{
  "experts_per_token": 2,
  "lr_router": 0.00105,
  "num_key_value_heads": 4,
  "warmup_steps": 50
}
Below are experts of layer 4 (counted from 0) of a mixture-of-experts language model. Rows are named router (the router's row for the expert), up (a neuron's input weights, with its number), down (a neuron's output weights, with its number) and show model dimensions 0-223. Each number is 200 + 40 x the weight over its row's rms, rounded and kept within 0 to 999.
Before each expert's rows: "comes before" lists some tokens at least twice as common just after its tokens as in all text; "comes after" lists some tokens at least twice as common just before its tokens as in all text. This comes from a sample of Wikipedia text that the model never trained on. Tokens count by the router's weight.

# expert 13
comes before: "|", "\n", "-", "==", "The", "==="
comes after: "\n", ".", " |", "==", ")", "==="
router,164,185,159,185,204,179,258,193,214,199,178,166,272,228,211,143,152,225,194,166,119,165,158,154,208,172,174,229,194,187,187,206,208,178,178,203,195,190,139,172,166,157,242,242,285,169,148,213,182,226,219,257,156,261,294,196,235,228,176,175,179,270,201,170,218,180,187,217,246,185,221,160,205,288,242,205,139,190,257,176,211,139,186,245,202,168,226,272,142,183,193,328,211,207,200,172,168,267,216,158,184,180,140,184,218,159,158,186,158,173,196,195,216,246,230,220,209,221,237,284,234,272,209,153,191,256,210,179,209,230,101,213,210,206,154,156,184,138,190,190,264,239,190,143,207,126,190,220,241,222,267,192,114,216,202,193,142,212,231,151,250,133,249,230,206,234,203,180,156,99,242,267,228,218,217,206,204,227,236,142,161,226,218,225,160,212,200,147,254,242,223,176,187,160,204,202,205,283,236,215,220,128,288,176,113,175,244,271,211,174,214,144,221,198,221,308,251,205,207,241,199,208,248,231
up1,97,196,154,213,230,166,190,195,120,205,164,242,196,134,218,217,190,220,171,206,117,213,219,179,265,234,162,153,238,189,175,151,195,161,243,214,168,231,177,205,231,142,174,208,156,261,258,202,257,283,161,206,172,164,209,138,193,199,195,217,164,181,195,191,221,194,111,248,226,188,206,142,212,147,233,214,221,280,220,267,161,234,157,170,238,181,247,252,147,185,211,164,180,226,235,211,195,224,216,219,138,207,246,226,233,168,149,307,221,173,239,174,203,186,246,153,192,188,229,158,142,204,179,296,256,158,224,171,167,201,236,223,173,197,208,178,191,259,234,237,186,272,124,276,193,176,232,216,214,231,240,272,168,163,138,175,112,193,243,321,181,186,285,254,192,132,207,197,200,248,166,197,246,238,186,226,217,229,198,204,185,165,199,105,178,158,193,236,166,153,171,171,136,175,196,220,192,239,156,245,162,243,175,294,162,218,229,215,276,216,199,193,247,242,209,242,167,167,195,196,157,147,266,214
down1,211,141,195,204,162,186,214,197,274,212,180,155,242,209,197,161,246,199,196,236,191,228,163,182,175,116,199,141,268,224,223,211,134,188,182,211,186,188,162,197,80,281,278,253,179,240,184,183,157,197,258,288,233,169,195,194,137,190,249,279,222,208,229,219,181,232,212,229,194,240,242,234,206,236,200,144,273,197,257,191,236,175,247,251,225,221,163,171,201,180,157,251,212,138,281,157,181,239,217,252,265,164,164,228,181,108,231,189,178,159,113,244,220,272,174,261,268,259,218,214,209,166,213,120,154,290,166,196,238,164,257,174,273,130,189,156,137,160,170,207,172,235,185,269,203,233,203,215,155,184,183,227,181,274,258,232,202,174,178,200,191,248,194,217,185,212,237,198,172,223,239,234,217,254,232,188,203,290,199,232,235,268,160,169,219,171,161,248,178,206,225,242,212,229,171,188,250,130,221,185,253,221,214,198,195,208,159,215,175,175,99,238,244,202,126,248,241,179,177,208,205,239,234,199
up2,184,205,151,213,160,243,191,217,161,181,216,211,230,167,241,188,94,186,180,128,237,174,243,163,167,178,175,227,161,226,196,149,151,209,244,192,198,245,199,248,222,166,173,177,223,68,261,197,227,179,202,214,226,196,177,170,189,202,179,193,239,182,240,174,216,150,185,175,216,234,191,185,244,214,191,190,181,212,201,198,179,118,190,212,159,104,155,238,244,139,221,252,169,235,203,166,165,195,107,227,262,217,167,166,170,197,225,200,315,274,239,161,168,240,215,250,163,188,226,71,131,240,217,248,174,219,192,210,189,246,184,165,204,152,126,271,246,142,271,232,176,209,211,253,210,196,197,264,214,148,188,163,217,192,250,217,169,147,229,232,114,143,166,257,203,173,220,216,215,144,148,89,190,270,204,163,216,152,226,205,220,162,179,217,226,198,254,200,185,240,188,161,241,172,209,219,206,143,129,236,187,210,236,212,231,223,257,157,106,185,224,206,241,212,160,215,125,154,256,234,177,202,286,188
down2,180,224,167,198,190,226,238,204,156,119,155,184,171,203,233,174,139,225,228,169,222,180,220,239,179,149,149,219,262,155,176,218,178,122,213,178,266,214,135,146,167,235,166,162,220,216,234,190,177,266,191,263,166,173,162,179,194,208,254,189,155,282,163,150,194,259,145,223,191,165,224,191,204,241,190,215,211,199,222,163,162,113,155,222,193,181,274,237,183,190,280,211,193,180,281,214,194,161,222,189,237,172,237,229,124,219,181,250,257,201,245,204,216,255,156,270,216,190,186,154,239,204,281,235,231,186,230,183,161,218,178,207,120,205,194,133,242,216,175,137,179,143,225,175,294,229,220,238,167,292,92,222,207,187,167,213,218,156,193,116,230,210,185,189,148,238,237,193,141,201,174,185,243,238,99,221,231,223,182,173,173,192,242,146,175,224,141,150,125,275,162,190,251,170,123,128,185,204,172,151,177,206,175,193,261,255,246,192,162,247,169,194,167,227,233,228,184,227,140,139,171,176,211,272
up3,252,168,179,250,245,217,218,209,192,286,247,255,190,208,178,183,191,238,198,169,209,217,157,282,272,232,217,199,239,183,232,196,269,170,180,213,133,263,157,165,174,238,175,230,208,206,166,261,179,190,234,142,148,156,231,155,190,282,176,160,170,158,157,197,197,193,233,269,202,234,220,174,168,181,267,214,219,203,177,202,190,198,233,101,202,218,227,131,265,184,206,119,231,199,274,222,174,258,154,181,184,152,177,142,151,184,187,142,297,158,241,247,166,180,222,152,181,213,207,176,220,123,227,148,275,149,136,171,224,248,208,226,277,203,241,258,213,230,203,164,210,270,217,158,209,237,229,173,191,114,245,210,211,152,169,223,241,190,196,156,235,170,195,146,140,202,193,162,210,166,132,178,170,287,215,140,192,176,245,213,238,220,219,284,196,241,189,176,278,252,161,187,169,206,162,196,248,194,163,192,176,203,172,168,171,274,117,159,152,282,173,162,187,141,195,176,197,188,118,191,182,226,263,168
down3,222,182,147,82,194,243,198,127,176,205,206,191,148,135,197,234,161,304,164,262,206,151,250,268,202,227,205,201,213,234,212,208,206,207,149,163,190,147,180,146,222,176,218,205,270,288,159,190,214,232,198,219,262,191,225,199,154,205,165,259,180,263,175,181,129,173,260,148,176,165,203,109,162,244,254,256,197,223,214,113,173,250,177,181,222,205,204,166,144,233,257,259,132,219,257,264,225,194,160,208,223,181,226,200,141,180,255,205,167,203,215,139,180,195,227,156,217,188,227,234,135,132,186,214,206,163,171,185,255,194,233,231,216,282,223,277,229,188,182,162,199,176,216,223,212,218,219,245,137,173,200,180,257,162,224,250,205,231,211,140,159,201,229,224,189,161,231,203,218,220,204,221,161,252,201,253,221,191,163,147,202,159,80,217,150,200,285,217,152,206,244,165,211,188,215,91,154,192,246,205,269,267,195,196,168,227,231,238,243,242,210,269,190,123,211,235,254,230,144,187,217,212,248,191

# expert 21
comes before: "s", "d", "ed", "st", "c", "x"
comes after: " the", " a", " and", "-", " of", " to"
router,228,231,150,204,195,160,244,190,156,240,261,233,131,235,133,164,181,214,206,200,274,185,150,246,213,254,194,245,199,195,168,204,105,208,243,221,147,249,116,235,268,225,246,202,131,276,68,203,188,99,178,166,203,263,196,192,212,202,226,256,206,254,169,221,210,217,221,211,207,207,201,222,223,143,188,247,211,251,218,182,166,146,178,203,194,215,228,211,199,223,227,162,217,190,242,156,229,199,252,207,218,155,159,256,180,231,272,191,167,175,207,166,170,300,174,206,202,180,167,242,174,155,198,164,201,126,236,179,115,237,217,192,213,220,202,223,208,116,250,188,172,151,160,194,276,236,113,279,222,142,217,222,217,202,203,208,185,214,183,226,156,240,174,136,230,211,158,188,237,204,162,242,178,148,163,302,229,108,172,199,170,192,218,147,205,205,193,131,237,195,191,197,210,273,238,182,231,182,163,202,214,215,271,152,160,101,208,210,227,255,245,185,205,82,138,193,191,225,212,211,192,185,201,232
up0,190,231,129,213,181,197,167,229,218,213,227,235,151,241,90,243,173,166,174,89,248,233,211,231,212,208,163,207,228,157,159,214,177,248,181,211,246,176,143,171,144,198,242,234,148,167,228,239,147,285,172,240,219,199,222,190,203,251,208,168,230,244,138,150,255,192,228,192,190,166,170,201,133,235,235,275,185,261,208,274,178,238,114,157,236,228,200,208,235,173,225,167,226,214,245,175,235,188,147,177,223,194,175,181,165,186,210,166,197,217,162,207,166,213,217,165,271,163,216,167,207,207,216,163,231,86,224,244,213,211,174,270,210,230,122,288,165,199,132,273,252,160,123,174,225,233,190,204,168,221,224,196,192,253,261,264,184,191,215,189,276,211,165,275,152,203,117,213,207,110,196,212,180,239,172,180,207,174,179,280,212,197,255,249,158,250,111,142,233,176,169,228,296,238,184,237,206,241,183,167,231,231,182,171,170,121,278,178,257,194,183,230,237,165,200,216,245,214,185,208,170,211,207,226
down0,110,235,216,180,186,206,179,215,196,216,75,155,178,203,205,190,294,188,162,203,191,206,207,121,217,200,235,161,197,192,237,212,212,210,233,224,252,156,232,243,174,203,161,206,167,167,152,237,179,152,216,158,250,221,236,171,204,204,214,262,194,236,153,179,162,219,200,291,240,222,142,301,225,227,193,218,173,172,197,197,241,246,215,188,253,115,201,183,200,169,272,244,262,144,141,228,208,170,300,191,202,235,204,180,173,187,189,320,222,258,190,189,168,148,319,200,220,254,209,177,179,238,223,176,187,183,168,168,154,238,219,226,207,151,176,183,209,164,199,161,148,207,147,147,234,213,198,190,178,169,214,229,108,214,239,225,211,201,271,120,208,302,143,207,197,162,139,156,261,225,247,141,199,239,261,264,195,250,240,253,218,257,166,173,201,161,139,228,206,243,185,222,140,177,199,224,157,122,236,156,158,162,254,166,210,138,187,166,179,175,236,182,158,222,166,202,237,209,232,245,218,204,152,160
up1,250,239,292,157,165,201,194,227,204,229,312,201,184,200,120,127,108,147,233,182,244,219,90,190,182,165,198,184,221,163,231,190,144,190,198,249,195,245,237,187,224,151,232,196,241,175,195,157,254,188,142,217,204,274,170,213,260,179,230,207,207,227,159,199,157,195,207,144,194,147,160,155,212,163,247,208,172,165,280,193,157,203,138,169,222,183,169,255,134,227,191,175,233,198,233,228,148,258,137,166,207,228,198,181,171,218,179,220,216,209,253,246,138,215,223,180,185,239,188,248,191,223,224,169,182,167,193,182,195,132,197,167,227,156,226,189,177,146,233,248,218,238,110,166,185,241,197,301,131,203,297,136,188,231,197,140,156,52,222,246,175,236,207,206,256,314,189,217,207,203,183,233,237,172,173,234,197,212,155,174,170,185,260,183,271,240,167,206,218,191,162,154,182,130,239,154,209,164,188,200,207,200,271,186,155,186,204,155,211,240,223,217,189,192,154,194,193,229,245,228,239,275,240,191
down1,194,155,183,200,210,219,161,261,153,223,233,186,258,206,183,131,194,198,233,201,178,166,140,199,237,159,240,233,224,261,157,248,230,269,191,241,186,183,274,237,251,218,260,238,186,224,174,188,211,149,188,219,228,214,208,181,276,185,117,228,156,182,213,245,146,186,236,220,181,225,221,217,201,142,255,238,236,250,240,243,163,229,239,245,135,211,222,186,174,248,275,193,134,288,265,161,218,167,141,230,287,180,211,251,164,83,187,228,194,168,187,230,225,230,150,211,208,268,206,125,158,218,215,175,183,172,233,177,266,189,245,242,216,176,259,155,200,163,236,162,199,140,127,212,263,220,194,190,187,262,182,252,184,219,212,105,248,174,189,190,204,225,195,248,257,208,221,197,185,228,197,243,164,248,163,192,201,101,190,196,200,189,199,228,236,211,184,197,151,196,135,235,164,197,327,201,168,143,277,250,220,220,202,238,233,156,238,243,146,224,171,204,152,205,108,272,201,260,215,166,172,209,215,135
up2,273,192,172,220,218,195,188,146,166,222,228,170,212,218,235,256,192,136,171,201,216,178,240,149,246,213,257,219,191,246,183,218,161,274,278,205,250,185,228,155,193,151,171,230,169,180,168,150,227,257,124,131,255,127,215,143,240,132,184,178,203,162,191,174,167,200,234,284,239,216,302,126,181,148,200,189,197,186,171,203,200,192,220,187,291,166,249,124,156,216,145,309,239,199,208,232,154,195,176,203,192,236,196,258,206,241,250,249,190,229,150,213,230,221,280,202,124,177,200,198,137,238,161,171,192,204,188,229,230,181,215,260,163,222,205,196,184,250,198,155,180,215,199,325,201,184,212,195,212,131,280,189,188,197,179,152,195,195,170,171,186,209,146,245,287,179,288,301,199,172,110,169,175,231,201,175,240,237,186,172,276,187,167,159,148,234,163,219,214,247,129,214,208,232,151,169,182,214,211,238,208,192,173,200,207,186,182,141,248,227,166,200,164,256,183,124,184,170,179,185,184,226,196,280
down2,251,254,136,230,204,173,221,222,223,144,213,173,249,213,178,206,245,175,222,186,208,193,192,194,197,187,204,218,208,202,156,164,152,215,236,166,182,223,260,184,211,203,149,145,196,157,160,162,285,107,173,187,210,110,199,176,196,247,215,182,117,188,131,181,204,224,165,241,187,258,236,239,230,183,221,207,193,210,204,282,166,204,243,186,172,203,147,162,276,143,200,279,199,142,219,108,171,183,273,177,185,125,198,192,234,221,118,205,181,248,177,228,253,189,222,178,214,180,194,259,111,196,174,191,237,198,279,243,154,185,189,197,206,235,187,126,232,240,173,216,106,192,211,163,254,232,212,139,234,135,182,196,220,196,173,253,131,260,256,222,226,185,249,243,198,261,237,193,247,287,232,216,155,266,267,183,243,214,206,229,201,225,210,163,250,236,240,166,183,295,213,201,193,294,219,220,154,260,148,146,145,279,234,252,197,226,209,157,178,263,213,215,209,239,247,197,224,280,160,173,210,245,162,182

# expert 20
comes before: " the", " a", " his", " an", " 19", " its"
comes after: "s", "ed", ",", "ing", "ation", "ment"
router,257,233,170,283,188,216,173,152,190,227,210,140,198,210,215,193,168,205,196,176,218,296,169,176,182,212,148,170,72,281,282,214,212,204,159,206,158,217,208,219,205,173,135,215,220,177,260,226,186,180,220,187,181,149,208,269,141,203,160,158,221,189,193,189,193,218,225,202,117,181,207,208,182,193,176,220,221,152,140,244,132,226,168,183,209,238,202,161,227,178,276,156,264,209,207,183,243,225,204,221,208,182,165,217,180,202,214,172,222,209,237,170,238,187,187,200,188,194,174,156,207,234,200,213,149,125,180,130,243,205,206,170,160,191,214,231,165,335,201,208,238,165,214,217,218,106,177,239,206,215,174,174,144,247,131,158,247,215,225,231,214,221,189,234,201,150,227,207,260,167,294,274,172,281,205,156,251,296,240,245,223,121,228,134,183,238,189,280,199,235,177,232,209,199,168,174,151,142,344,204,234,271,224,230,213,209,111,224,209,207,173,169,143,232,189,192,194,168,149,252,250,191,203,158
up0,195,219,186,240,178,269,222,187,212,195,183,210,219,250,258,205,168,213,219,231,224,206,174,169,249,231,123,203,203,163,209,206,218,254,251,234,189,220,216,274,231,182,209,189,148,177,135,305,180,208,250,166,248,135,238,154,182,189,169,187,170,193,216,225,127,174,254,241,192,233,154,187,216,238,169,202,121,260,128,94,215,153,127,203,182,201,215,163,146,193,302,223,153,213,191,206,156,166,221,234,281,192,266,275,230,223,218,253,120,161,244,193,241,170,200,140,291,258,243,276,161,249,244,214,228,233,196,173,233,131,225,199,206,163,164,201,153,86,225,198,184,194,312,182,169,216,217,212,279,195,211,185,197,201,271,250,143,263,213,210,216,113,207,164,209,156,234,223,178,171,200,186,171,206,207,213,208,242,180,207,199,184,247,261,166,230,194,262,183,188,203,161,197,182,227,210,159,173,237,202,224,174,237,139,261,178,196,200,174,207,155,124,139,151,167,256,205,197,175,246,148,135,162,189
down0,200,232,233,236,253,248,202,187,163,152,203,210,154,239,235,209,307,134,124,211,192,156,221,209,198,203,209,95,137,134,228,230,147,153,178,154,241,215,273,195,246,175,145,150,252,180,227,249,254,231,177,176,181,174,228,246,277,265,219,188,166,184,245,215,247,210,165,187,181,214,186,136,198,263,217,213,243,223,271,101,199,139,160,214,139,133,152,206,240,238,233,142,181,169,93,137,179,149,275,218,104,211,231,186,166,192,232,176,196,245,220,199,211,240,205,181,222,229,253,259,224,188,219,231,169,181,246,133,125,227,180,202,244,273,170,147,164,131,194,177,220,155,233,218,206,248,184,188,314,225,186,250,270,216,203,195,216,180,165,220,227,171,197,168,165,209,190,212,239,199,238,161,197,80,179,194,194,164,241,167,121,247,207,224,131,192,192,175,194,192,239,208,202,231,256,224,207,194,157,160,155,173,173,158,238,202,211,209,188,247,246,182,187,218,205,225,266,178,199,172,202,164,243,200
up1,243,198,148,202,236,198,254,229,221,235,234,260,175,259,162,144,224,122,162,183,242,200,174,186,247,267,224,176,203,146,158,161,195,207,203,203,264,172,195,195,186,190,181,206,217,261,227,257,159,164,232,157,213,166,203,214,215,233,231,219,183,183,190,227,159,215,241,215,186,201,214,257,269,143,221,232,209,177,283,191,197,94,180,180,236,154,211,177,219,254,213,182,207,202,167,181,298,272,178,227,214,257,162,214,204,214,101,228,259,178,178,167,233,265,208,216,232,138,172,195,226,212,214,245,135,187,281,241,156,248,270,182,200,212,232,172,167,179,176,156,196,205,235,194,137,234,143,223,249,222,164,186,139,189,216,185,174,98,162,199,142,186,192,125,178,132,214,131,167,235,218,257,231,232,236,252,199,186,144,184,161,193,276,191,141,179,74,152,253,217,146,193,254,172,164,206,191,227,168,251,175,244,160,228,141,167,167,143,213,198,169,220,198,243,307,251,217,142,241,183,208,111,231,219
down1,195,124,174,259,136,189,233,118,190,199,205,164,181,216,231,205,68,156,176,190,193,208,240,180,185,265,198,237,223,170,199,144,152,167,222,228,209,228,188,192,162,248,162,188,188,198,229,251,194,107,234,131,85,190,238,194,161,221,175,246,179,208,216,103,189,212,160,193,152,230,200,309,159,176,185,192,213,161,134,229,177,220,240,194,177,175,239,238,154,283,174,171,226,169,229,230,282,185,242,149,191,237,198,166,225,189,162,226,162,239,186,166,279,205,209,233,133,212,177,198,158,202,131,204,93,192,235,260,169,189,190,242,147,178,166,166,162,183,152,237,200,196,179,216,250,143,155,162,166,158,195,155,202,182,180,223,230,241,167,201,175,221,159,165,233,158,203,214,178,133,212,209,248,107,203,191,198,167,124,240,219,241,210,233,181,208,137,264,154,237,147,194,218,146,161,163,228,202,222,256,85,142,202,218,193,249,195,262,268,227,193,195,138,183,223,244,188,226,191,231,229,275,203,231
up2,284,186,190,181,181,171,186,178,153,220,138,144,173,248,197,279,164,179,233,184,169,182,265,190,262,249,200,278,155,239,244,231,161,256,198,205,149,185,218,190,168,233,209,225,279,183,265,158,199,165,207,242,155,185,205,150,163,214,208,309,183,197,211,180,293,80,257,186,186,188,195,164,266,176,160,204,158,278,194,269,193,225,171,221,199,224,212,216,143,237,262,210,193,196,215,239,147,192,206,319,195,249,238,255,209,216,254,207,177,252,211,178,199,226,194,230,153,212,156,169,178,230,212,205,174,215,194,227,177,196,134,139,232,168,260,134,245,216,247,134,213,233,261,242,207,228,200,302,144,191,192,213,224,232,234,240,139,188,141,217,233,236,231,201,254,98,244,203,202,196,173,239,137,195,250,190,191,198,191,239,170,186,173,202,252,216,108,138,142,192,173,157,141,197,208,205,184,164,221,143,255,164,255,168,173,169,158,272,203,189,221,218,205,203,216,186,162,274,213,184,193,281,193,226
down2,254,178,174,227,186,176,186,229,153,226,190,127,176,244,180,187,198,164,240,233,192,241,245,174,191,206,132,149,181,214,122,244,189,170,219,239,265,234,255,200,200,293,189,172,127,208,225,144,188,169,244,166,181,237,146,199,172,205,229,206,253,209,239,240,136,256,204,217,142,147,229,121,226,262,219,256,225,238,207,183,154,248,183,181,215,204,104,119,204,170,167,170,250,178,190,142,134,128,205,232,190,194,226,146,207,176,146,252,165,192,132,170,188,168,214,209,217,190,196,225,159,212,253,194,225,192,228,226,224,175,170,178,248,171,226,215,145,186,231,204,191,194,182,144,161,236,220,145,202,209,219,127,234,198,226,142,268,176,228,204,194,183,168,183,173,219,243,82,193,158,188,240,213,208,277,205,218,192,159,192,173,139,187,267,254,101,203,227,200,174,131,210,215,122,288,131,243,224,212,159,280,198,170,243,277,196,271,275,221,204,263,170,257,186,233,257,211,145,240,166,229,187,194,277

# expert 22
comes before: " |", ".", ")", ",", ";", "–"
comes after: " 19", " |", ".", "–", " (", ","
router,260,140,234,153,195,190,178,182,203,178,182,149,157,132,165,171,249,229,242,212,155,206,185,209,207,213,262,229,226,267,193,256,148,167,124,188,177,147,219,220,294,242,178,179,281,198,211,294,200,250,207,136,213,144,181,180,176,223,257,217,189,225,207,247,201,145,196,238,248,197,187,161,230,182,162,160,191,200,198,173,209,149,257,278,152,200,211,267,176,240,259,228,183,259,219,184,247,235,209,157,182,194,147,159,197,230,323,193,251,207,242,215,215,213,195,234,229,142,192,232,173,137,166,231,220,124,200,294,178,272,175,237,188,188,141,183,145,104,216,216,176,203,174,202,149,214,240,126,135,144,296,165,280,164,202,215,132,219,247,219,158,177,161,156,175,206,188,214,216,219,193,148,224,268,200,159,287,223,117,155,227,170,147,214,226,188,182,210,217,207,238,175,177,256,214,189,112,132,180,170,179,175,217,171,198,231,230,150,207,158,136,193,192,233,232,198,190,239,183,186,220,245,249,238
up0,171,222,203,150,220,205,245,153,265,193,126,248,171,281,137,212,174,224,196,226,242,300,173,219,194,169,209,202,158,226,236,212,217,232,231,153,309,206,121,117,243,192,155,197,210,199,243,208,111,232,167,193,159,204,202,267,120,193,241,209,254,191,282,247,221,180,120,259,234,258,184,149,242,181,237,200,122,161,227,245,169,101,176,248,245,174,209,211,248,191,170,166,187,233,147,279,246,225,167,155,233,253,189,174,190,236,232,188,152,234,191,199,223,277,152,249,193,163,289,173,210,207,234,202,212,173,111,156,206,175,195,197,172,287,175,200,188,204,235,237,168,190,181,206,204,162,227,157,163,219,244,177,185,218,233,177,161,228,247,232,221,201,192,170,211,207,201,249,143,254,232,135,90,179,167,203,164,146,159,225,175,179,144,172,135,188,223,205,189,227,186,193,207,195,170,208,208,203,261,200,191,269,175,171,237,187,185,240,199,262,273,215,196,142,306,230,220,226,161,158,202,213,223,219
down0,215,236,275,194,182,175,158,111,159,205,191,261,206,149,180,145,176,214,221,213,196,242,210,185,163,129,147,225,208,283,159,187,175,138,171,268,246,242,172,278,206,296,203,199,288,79,162,203,191,250,212,123,189,204,281,140,177,147,304,271,162,217,189,223,147,193,231,119,201,229,212,155,146,117,214,246,253,193,164,253,234,103,240,186,176,228,216,223,181,195,204,263,169,211,157,208,173,253,174,206,202,212,139,188,189,238,185,152,229,269,253,254,209,231,228,236,201,149,234,168,208,183,167,160,199,183,157,188,228,265,181,183,162,199,216,183,199,166,243,163,165,205,129,219,215,216,190,196,229,173,169,163,182,218,232,174,206,202,181,207,214,249,207,219,330,226,196,214,174,210,181,183,159,240,164,216,186,208,139,197,199,216,197,212,234,155,127,115,219,206,178,175,191,215,257,128,214,183,272,227,211,192,165,159,268,164,133,225,230,258,164,194,214,209,174,205,208,156,139,231,256,196,215,176
up1,174,167,231,230,189,195,203,180,215,201,188,316,187,150,202,207,188,196,222,180,157,258,199,218,290,205,240,161,217,211,192,212,318,165,193,192,133,240,225,135,245,208,155,202,248,237,181,141,239,183,240,175,239,201,258,156,253,182,187,227,208,254,174,178,184,250,191,141,176,217,240,176,222,220,236,206,195,184,136,200,195,201,155,208,282,186,137,212,192,198,221,198,220,256,230,223,232,111,163,189,237,167,71,150,153,185,269,197,218,156,213,240,221,207,222,243,259,159,241,149,209,226,157,152,213,91,195,184,198,194,198,91,167,156,185,217,241,183,220,169,207,193,181,233,206,183,182,163,176,163,193,215,97,252,172,204,256,171,238,178,129,211,184,221,160,241,284,219,194,269,212,238,250,160,198,216,227,238,194,216,157,185,259,196,255,157,267,161,107,232,217,199,224,242,158,189,231,203,174,198,186,173,147,181,205,181,73,244,185,208,140,185,95,135,154,180,188,225,193,218,215,245,184,177
down1,199,231,247,156,221,166,153,183,186,188,225,200,198,243,218,235,280,187,240,174,161,209,220,220,304,173,216,201,219,194,275,199,175,207,156,256,228,155,226,265,273,191,194,205,182,194,222,209,188,222,195,158,233,126,199,162,206,189,198,192,182,264,217,250,82,242,136,202,207,117,209,168,160,147,213,228,217,211,162,157,240,255,99,206,102,244,93,197,187,194,234,192,202,142,176,218,198,176,190,173,174,195,133,239,122,262,181,233,202,155,216,175,245,159,284,223,224,240,185,216,142,217,206,206,219,169,193,186,181,248,149,260,131,204,199,144,224,275,267,182,233,149,238,222,149,174,274,175,170,248,245,226,151,212,275,153,204,225,203,174,165,212,228,166,190,207,324,254,207,213,183,274,170,169,184,185,168,217,145,205,133,254,203,164,210,175,235,224,139,175,240,165,181,279,214,168,208,186,203,194,265,224,145,203,214,197,253,230,194,234,214,264,213,211,260,166,170,127,190,216,227,157,163,236
up2,139,225,148,190,221,226,222,304,222,203,206,203,224,108,144,212,269,188,270,217,262,208,154,202,208,161,151,177,185,152,218,248,138,156,272,151,187,151,219,172,112,208,242,215,203,190,158,231,236,215,254,242,151,215,291,244,233,218,228,220,237,224,181,129,198,224,177,228,221,222,203,132,250,190,204,176,144,193,146,160,220,226,184,141,218,194,236,182,169,156,149,236,177,206,223,191,186,217,176,267,240,164,224,213,216,140,203,205,154,165,163,190,190,168,243,263,204,154,197,243,150,150,220,163,185,205,146,224,201,205,175,215,200,207,141,197,225,299,292,227,141,302,261,203,215,185,126,188,248,166,229,179,152,215,176,168,184,156,210,206,163,142,220,182,160,160,205,197,338,279,181,232,191,181,192,216,208,178,235,206,128,236,198,155,186,193,170,192,184,187,148,313,148,237,178,220,223,188,213,239,182,260,174,188,130,192,156,250,183,176,247,241,270,186,277,203,167,174,247,195,201,175,162,146
down2,162,193,282,162,175,253,258,241,239,161,172,258,206,200,240,197,188,172,191,201,166,194,193,257,236,227,188,205,261,200,192,277,212,247,192,226,235,231,235,182,227,168,191,249,182,197,215,247,188,149,195,142,204,217,280,212,206,171,218,215,248,236,237,141,213,137,200,174,211,216,173,263,248,212,172,172,160,156,195,243,210,241,202,196,227,218,133,210,195,180,223,210,212,181,208,83,211,145,146,180,152,121,217,191,200,221,133,218,238,240,213,180,252,226,211,231,136,217,197,215,152,235,227,245,176,215,183,236,151,168,182,185,130,314,207,202,142,173,236,183,174,183,230,210,172,177,168,209,196,196,192,175,219,247,107,118,199,195,187,106,197,234,234,272,162,154,216,239,240,148,166,262,232,223,221,160,140,248,219,212,201,277,156,228,157,152,305,108,219,176,233,186,190,119,167,235,209,146,194,212,252,112,134,208,123,213,248,146,223,207,229,210,189,263,252,188,167,193,142,210,262,194,292,258